config.yaml
num_hidden_layers: 9
hidden_size: 320
experts_per_token: 2
d_expert: 256
normalize_top_k: true
optimizer: "soap_variant"
learning_rate: 0.00248
train_tokens: 836500000
max_steps: 8642
dataset: "wikipedia_en"
Below are experts of layer 6 (counted from 0) of a mixture-of-experts language model. Rows are named router (the router's row for the expert), up (a neuron's input weights, with its number), down (a neuron's output weights, with its number) and show model dimensions 0-79. Each number is 128 + 24 x the weight over its row's rms, rounded and kept within 0 to 255.
After each expert's rows: a language model's description of what the expert responds to. This comes from a sample of Wikipedia text that the model never trained on.

# expert 0
router [154 124 110 133 162 132  96 124  95  94 120 150 140 167 119 102 139 118 106  94 133 145 100 157 119  80 118 133  87 122 106 130 171 140 132 105 133 145  92  79 145 123 139  95 103 132 111 125 112 111 145 119  83 185 159 149 153 177 123 101 108 114 142 126 124 133 110 123 112 167 116 139 168  98 102 129 127 169 139 135]
up0 [126 147 134 120 137 102 100 150 102 138 127 106 111 101 130 125 151 108 146 136 151  87 105 145 108 127 146 141 148 123 128  88 140 110 164 108 117  63 125 114 125 107 157 102 154  87  91 136 128 107 121 136 104 141 142 117 125 150 117 153 168 100 108 117 139 154  92  99  97 120 121 123 158 110 192 134 134 123  97 150]
down0 [148  98 147 118 142 154 113 136 116  96 162 116 150 132 118 155 130  88 131 148 138 127 156 108 124 123 140 143 113 128 102 172 126 104  89 118 129 130 129 108 123 155 104 124 137 164 136 117 165 138 134 146 119  89 121 114 100 124 163 122  99 151 134 117 148  96 158 139 127  90 126 112 140  87 121 151 126  96 137 117]
Clause-level function words. Sentence punctuation, subject pronouns and auxiliaries in narrative prose, such as period, comma, they, It, was, has, been.

# expert 5
router [131 174 133 126 142 134 130 106  97 123 105 159 127 106 142 116 145 113 149 155 159 146 133 117 115 143 156 100 133 156  78  97 113  95 130 138 124 158 138 120 113 100 115 148 139 134 105 137 119  80 104 139 120 170 159 132 121 112  84  95 141 120 130 154 177 178 101 139 141 143 131 149 126 104  94 120 155 149 108 132]
up0 [152 141 159 148 117 163 147 140 116 133 148 111 150  94 146 129 109 150 131 140 150 184 120 117 118 142 103  81 138 124 164 132  96 122 107 103 132 171 119 139 105 124 127  85 114  94 132 125 141 153 135 110 129 168 141 141 132 100 111 121 155 151 105  91 149 140 168 169 115 120 154 139 136 123 123 151  92 114 151 119]
down0 [131 146 121 130 125 128 124 134 104 128 113 149 124 110 128 108 104 121 146 139 117 213 131 143 111 158 156 159 148  98 103 118 126 130 122  67 134 115 126 155 142  91 126 103 149  50 121 114  87 116 133 110 136  77  74 135 126 151 137  93 122 119 135 116 135 121 153 172  89 107 144 127 156 170 150 115 130 136 145 127]
Acronyms and codes. Capital letters, acronyms, code numbers and odd fragments of proper names or unusual characters, such as ZIP digits, CHMP, D49/1, plus taxonomy-list contexts.

# expert 8
router [167 155 142 123 157 142 122 101 105 101 108 163 146 151 119 121 113  43 106  99 134 174 120 121 130 100 133 130 138 146 132 116 139  97 146 121 152 141 144  91 159  89 151 150  99 135  92 157 123 107 105 137  72 138 144 159 112 121 109  97 116 117 152 236 181 153 116 102 119 136 120 153  99  93 106 121 137 140 127 145]
up0 [124 136 107  99 179 109 125  96 160 140 112  89 152 144 145 139 132 129 124 132 140 102 137 141 106 110 126 124 114 121 116 104 121 122 107 119 130 130 102 101 105 127 132 119 112 150 106 127 158 153 175 153 120 174 146 176 137 118  93  95 152 144 183 146 137 141  90 109 119 115 165 101 128 130 133  63 117 141  94 108]
down0 [130 135 101 124 129 133 125 132 153 121  78 133 111 142 130 156 116 165 101 105 158 124 136 153 147 136 130 129 118 124 127 183 157 122 122 145 163 140 126 159 139 180 111 139 165  98 129  88 142 176 159 142 121  48  99 119 113 127 112 135 155 210 112 167 134 127 114 132 107  89 114 147 149 124 133 131 157 123 116 168]
Math and table symbols. LaTeX pieces, quote marks, dollar signs and numbers inside math formulas and table cells, such as =, \, $, ", 86.

# expert 6
router [138  93 116 154 118 169 159  92 159 111 127 131 139 133 122 143 117 141 135 133 154 124 105 158 159 106 157  80 163 146 140 117  97 121 138 101 158 127  77 117 144 135  80 181 142 156 140 162 150 165 149 125 122 116 138 172 116 150 139  94  98 110 175 116 116 131 123 102 139 133 108 122 141 125  77 130  81 167 134 127]
up0 [124  60 137 116 163 127 122 148  84 114 117  98 157 111 119 119 113 130 108 118 144 140 142 118 134 122 155 118 145 141 148 128 146 113 108 117 129 141 165 132 136 129 137  87 140 120 123 120 130 107 130 108 138 180 141 110 109 174 128 132 122 112 129 115 179 136 121 119 171 127 135 123 140 122 145 153 119 129 104 124]
down0 [105 124 148 114 122 110 117 187 139 126 104  89 142 126  98 110 129 147  87  67 122 129 119  78 122 143 139 125  79 131 156 178 136 125 120 135 111  95 122 158 143  98 122 134 134 116 102  97 166 116 127 108 168 122 117 110 132 115 148 171 119   2 157 115 185 130 110 158  93 123  84 115 123  94 161 107 145 112 126 139]
Table cells before names. Pipes and separators in tables and lists just before a person's name or entry, plus first names, Preceded and Succeeded.

# expert 14
router [152 140 147 131 129 139 126  66 110 143 112 120 139 110 141 125 187 136 124 172 179 140 147 140 119 127 112  84 133 133 115 119 126  82 115 119 149 191 124 117 127  94 106 179 148 130 108 127 162 132 122 101 111 144 169 130 100 120 127 112 117 116 143 135 124 155  97 120 126 133  99 132 125 125  98 105 140 168 157 138]
up0 [144 130 159 128 119 133 128  89 130 153 169 156 147 138 135 139 159 136 151  77 154 119 114 134 113 113 121 136 117 160 114 123  98 118 134 120 142 164  99 145 135 167 153 170 132 129 146 117 142 145 162 122 119 117  96 123 147  80 116 124 152 141 173  99  65 121 143 119 122 152 182 108 129 117 151 140 114 145 167 134]
down0 [149 142 154 111 132 130 144 132  75 122  91 111 120 114 121 133  97  74 124 112 111 125  88 149 106 146  86 179 132 132 169  92 109 147 113 102  77  98  63 156 138 122  91 132  91  94 149 145 121 125  82 169 162 100 109 108  88 139 111 156  87 121  97 168 168 101 149 107  93 111 134 154 141 145 142 145 131 153 108 139]
Subordinators and name starts. Clause-opening conjunctions like when, while, because, However, and first pieces of capitalized names or titles like John, Wh, K.

# expert 9
router [107 142 146 118 130 133 147  99 132  84 113 126 170 138 151  92 165 119  91 107 131 160 128 163  98 124 107  93  99 134  92 127 142 135 110  99 184 157 107 123 173 152 106 127 133 138 130 130 164 165 101 144 126 176  77 126 131 137 105 112 126 115 145 118 126 121 118 116 119 132 153 146 142  87 113  80  99 166 158 157]
up0 [166 107 134 120 107  98  89 135 127 127 141 121 122 143 135 109 121 140 139 136 128 110 108  94 136 115 118 148 151 132 173 104 170 143 195 127 102 144 158 106 145 146 131 147  94 140 119  74 112 127 146  87 117 178 118 131 114 113 105 110 121 102 132 123 125 161  98 138 101 128 144 132  98 105 112 140 143 113 163 177]
down0 [126 110 166 120  91 135 130 148  94 144 111 137 173 119 101  96 124 141 144 128 114 154 126 130 125 127 172 122  96 119 120 142 113  75 144 122 110 106 117 111 109 113 111 117 104 144  87 171 120  92 140 151 114 146 153 148 100 115 123 151 142  91 111 144  93 137 124 114 101 115 132 145 179 161 165 126 112  79 140 120]
Verbs and phrasal particles. Main verbs, auxiliaries and prepositions in running narrative, especially verbs taking particles, such as set up, carried out, points out, released in.

# expert 11
router [101 115 158 133 150 100 129 125 117  95  95 104  99 116 151 125 189  95 153 103 149 122 151 145 115 138  98 110 148 151 115 126 108 124 128 121 138 122  97 162 114 107 113 133 133 118  90 137 121 131 139 118 113 204 148 157 147 104  77 142 147 115 104 161 125 156 119 105 130 158 158 135 112 130 161 112 150 131 144 128]
up0 [160  85 173 122 140  90 148 108 104 132 100 135 120 101 108 127 130 153 111 104  97 136  92 132 126 118 114  88 162 122 155 105 120 147 175 111  81 139 139 102 131 129 102 124 120 168 148 101 112 107 117 149 119 142 137 157 118 164 104 128 156 151 149 150 117 119 149 120 150 149 167 149  71 144 113 154 119 115 162 125]
down0 [124 129 127  94 127 141 128  99 144  92 120 165 136  68 138 135 167 167 121 104 103 144 163 103 112 109 129 130 149 101 154 133 125 129 175 110 157 161 126 150 120 132  95 125  97  89 120 151 128 111  95 183 100 125  95 152 141 118 146  89 135  89 145 103 146 140 134 130 163  95 109 134 132 164  92 133 117 119  93 109]
Competitions, media, nouns. Nouns and noun endings in sports, media and culture names, such as World, Championship, League, Cup, TV, the 360 of Xbox 360.

# expert 4
router [142 132 147 145 112 106 124 121 109 122  58 135 114 115 140 104 110  99 134 121 117 136 152 131 116 153 116 131 156 118  93  75 104 134  88  71 113 141 154 145 143  93  84 128 135 135  83 125 139  87 103 124 114 118 125  98 153  98 114 116 107 128 150 124 134 149 134  84 120 154 142 164 171 114 150 154 153 125 138 132]
up0 [ 63 113 101 144 116 116 135 164 120 122 146 145 128 144 185 142 124 136 135 148 114 172 132 116 139 125 153 192 126 159 156 128  91  95 137 104 115 123 101  96 142 130 130 130 114 123 118 130 151 158 101 127 137 109 131 145  71 129  93 117 126 130 154 110 159 127 133 142 152 163 130 127 114 134 113  76 102  86 150  74]
down0 [131  72  68 130  89 115  73 141 127 139 134 102 127  87 130 152  91 108 154 109 143 122 165  85 147 116  90 180 111 166 151 120 140 144 143 135 149 141 118 113 136 164 124 128 127 159 154 126 119 116 134 130 126 106 110 161 103 127 120 118 138  72 166 167 113 159 123 142 108 130 162 123 128 151 136 147 136 100 149  63]
Determiners before nouns. Articles, possessives and quantifiers opening a noun phrase after a preposition, such as the, a, their, its, many, two.

# expert 7
router [105 162 166 151 172 112 143 137 128 137 144 120 181  92 144 145 138 108 137 131 127 152 111 146  91 162 130 132 122 161  99  83 141 117 108 133 133 134 149 110 133 103 142 146  63 117 116 135 114 131  90 123 123 107 126 146 126 108 137  93 153 112 122 141 187 131 155 143 131 111 103 164 119 117 103 128 141 123 138 126]
up0 [166 152 131 146 145 151 125 158 100 138 179 134 114  91 148 142 120 136 153 130 149 135 135 161 140 129 131 130 135 147 102  65 116 139 121 113 105 171 152  94 166 146 132 152  93 112 156 145 150 142 149 130 115 124 111 112 127 107 129 122  85  95 103 111 141 131 173 122 157 138 114 138 147 153 132 133 198 120 108 131]
down0 [ 82 148 155 126 158 121 135 145 115 123 142 146 122 149 150 156 115 102 136 129 114 121 121 103 140 107 142 149 151 125 112  98 131 141  90  69 148 112 131 131  95 109 153 111 138 115 124 121  99 116  91 113 162 119 126  95 112  98 128  89 177 156 132 171 151  86 134 158  99 132 152  89 139 114 150 139 155  98 145 119]
Place and location. Geography words and the function words near them in place descriptions, such as located, County, north, River, and is or at after a place name.

# expert 1
router [155 133 138 162 169 162  95 162  82 120 127 144 148  91 127 123 114 119 114 117 144 126  58  98 139 113 123  79 105 153 123 147 121  99 122 131 137 139  88 128  82 144 162 151 134  96 124 113 139 107 113 128 106 135 102 162  84 146 139 121 128 100 162 171 163 139 109  80 109 146 124 159 156 111 118 120  85 138 108 142]
up0 [140 123 143 135 125 112  93 130 118 128 122 159 111 109 131 142 111 127 175 169 110  70  94 192 123 110 147 123 143 148 117 131 117 116 139 100 143  95 106 111 150 104 117 113 143 129 165 129 132 131 133 138 113 110 153 156 144 147 126 132  99  97 175 110 191 127 133 106 113 189 135 136 142 129 144 134 124 108 119 125]
down0 [152 147 120 155 108 104  95 157 132  86 101 123 135 132 109 155 156 104 126 106 120 127 124 128  94 142 155 120 122 115  82 156 120 151 170 204 154 108 117  85 138 134 130 110 163 129 140  92  96 107 142  96 127  74 138 111  87 128 171 162 131 165 136 111 153 112 112 147 121 141 129 157  99 133 146 144 151  69 123 156]
Names in tables. Pieces of English-style personal surnames, often at name start, in sports and election tables with pipes, such as Cartwright, Wood, Smith, Jr.

# expert 12
router [119 176 138 155 145 108 113 136 141 114  72 126 137 159 152 145  80  89 139 120 140  96 134 107 108 113 123 149 150 153 138 149 111 135  98 167 173 129 144  66 145 134 145 104 129 146 113 133 178 112 116 120 138 107  91 153 131 119 106 126 140  97 163 149 124 108 168 104 100 116 136 129 122 133 125 130 108 116 131  89]
up0 [184 154 124 128 141 120 118 119  90 123 122  75  85 160 133 111 122  93 136 106 111 123 110 139 155  81 127 137 177 122 124  68 115 118 115 167 165 109 148 148 123 152  94 168 146 142 138 124 116 145 106 133 118 183 116 101 152 153 131 103 113 118 158 122 173 105 126 133 132 138 123 172 142 140 170 137 152 165 148  97]
down0 [156 141 106 112 155 135 114 117 102  99 154 134 114 129 131 138 131  93 122 131 156 142 142  48  92 178 109 117 141 136  76 136  80 136 112 144  67 125  85 123 136 118 122 141 128 160 141 177 131 115 122 160 123  93 126 131 163 169 154 132 126 119  89  91 111 138 116 116 141 108 127 128  91 151 142 111 132 159 165 143]
Numeric data and coordinates. Spaces, digits and pipes in number-heavy tables, scores and measurements, plus coordinate symbols like °N, ′, UTC, Coordinates.

# expert 15
router [142 148 140 153 142 112 117 119  77 135 129  94 120 143 131 108  94 114  93 159 177 168 134 135  95 146 132 111 132 148 126 173 135 137 124 156 157 129 124 117 116 134 127 153  94 144 116 143 171 126  92 107 110 172 135 149 125 135 114 130 113 112 116 140 138 154 144 138 135 160  96 171 136  70  98 148 157  96 116 130]
up0 [107 110 190 116 150 155 130 113 112 101 124 142 151 154 163 120 106 126 112 124 137 142 156 188 108 151 135 116 171 137 158 138 162 107 141 119 148 141  95 125 159 152  80 158 118 159 132 140 146 120 155 159 137 165 140 104 136 162 106 120 140  86 137 117 146 133 164 111 105 181 142 166 143  73 127 170 122 111  97  99]
down0 [144 131 112 144  75 122 132 116 116 172 112 140 124 116 108 151  92 106 142 104 153 107  99 111 111 108 156 146  79 127 138 101 132 121 134 150 132 111 111 136 107 133 191 116 149 119 163  89  98 106 113 179 114  89 111 125  75 138 116 123 178 123 148 151  86 120  94 119 142  78 129 116 134  59 122 155  95 116 113 141]
Non-English names. Letter pieces inside South Asian, Slavic, Turkic, German, Chinese or Thai names and words, such as Hasina, Chaudhary, Geschichte, Guangdong.

# expert 10
router [163 109 159 129 130 127 134 125 124 130 142  87 122 149 118 117 160 136 173 164 150 140 131 144 159 121 131 122 133 163  93  98 154 103 131 136 141 120 126 126 139 103 150 150 135 143 108 117 116 177 101 135 101 151 104 150 117  89 121 114 158 109 140 153 123 149  87 138 118 136 133 125  94  87 101 106 135 143 107 171]
up0 [128 149 116 141  87  86  68  98  86 143 129 140 132 145 156 128 136 139 131 153 137  87 168  85  85 127 120 145 147 145 124 122 146 128 160 109 111 121 159 126 129 101 174 162 112 134 134 126 131 136  93 125 150  97  93 120 115 127 154 152 113 119 125 139 165 168 143  97 109 143 123 143 101  84 133 171 126 105 111  86]
down0 [147 169  92 126 155 102 149 128 118 107 113 131 110 153 121  99 136 161 109 113 128 104 123 130 135  96 148 152 173 147 144  86 118 148 117 121 117 143 127 145 167 151 101 147 189 119 133 104 131  90 137 112 149 112 164 101 121 137 153 101 108  86 106 153 126 116 144 159 115 126 166 111 127 123 131 147 144 153 130  99]
Places and section headings. Country and institution names, heading markers and line-start pipes in chart tables, such as United, Australia, University, ==.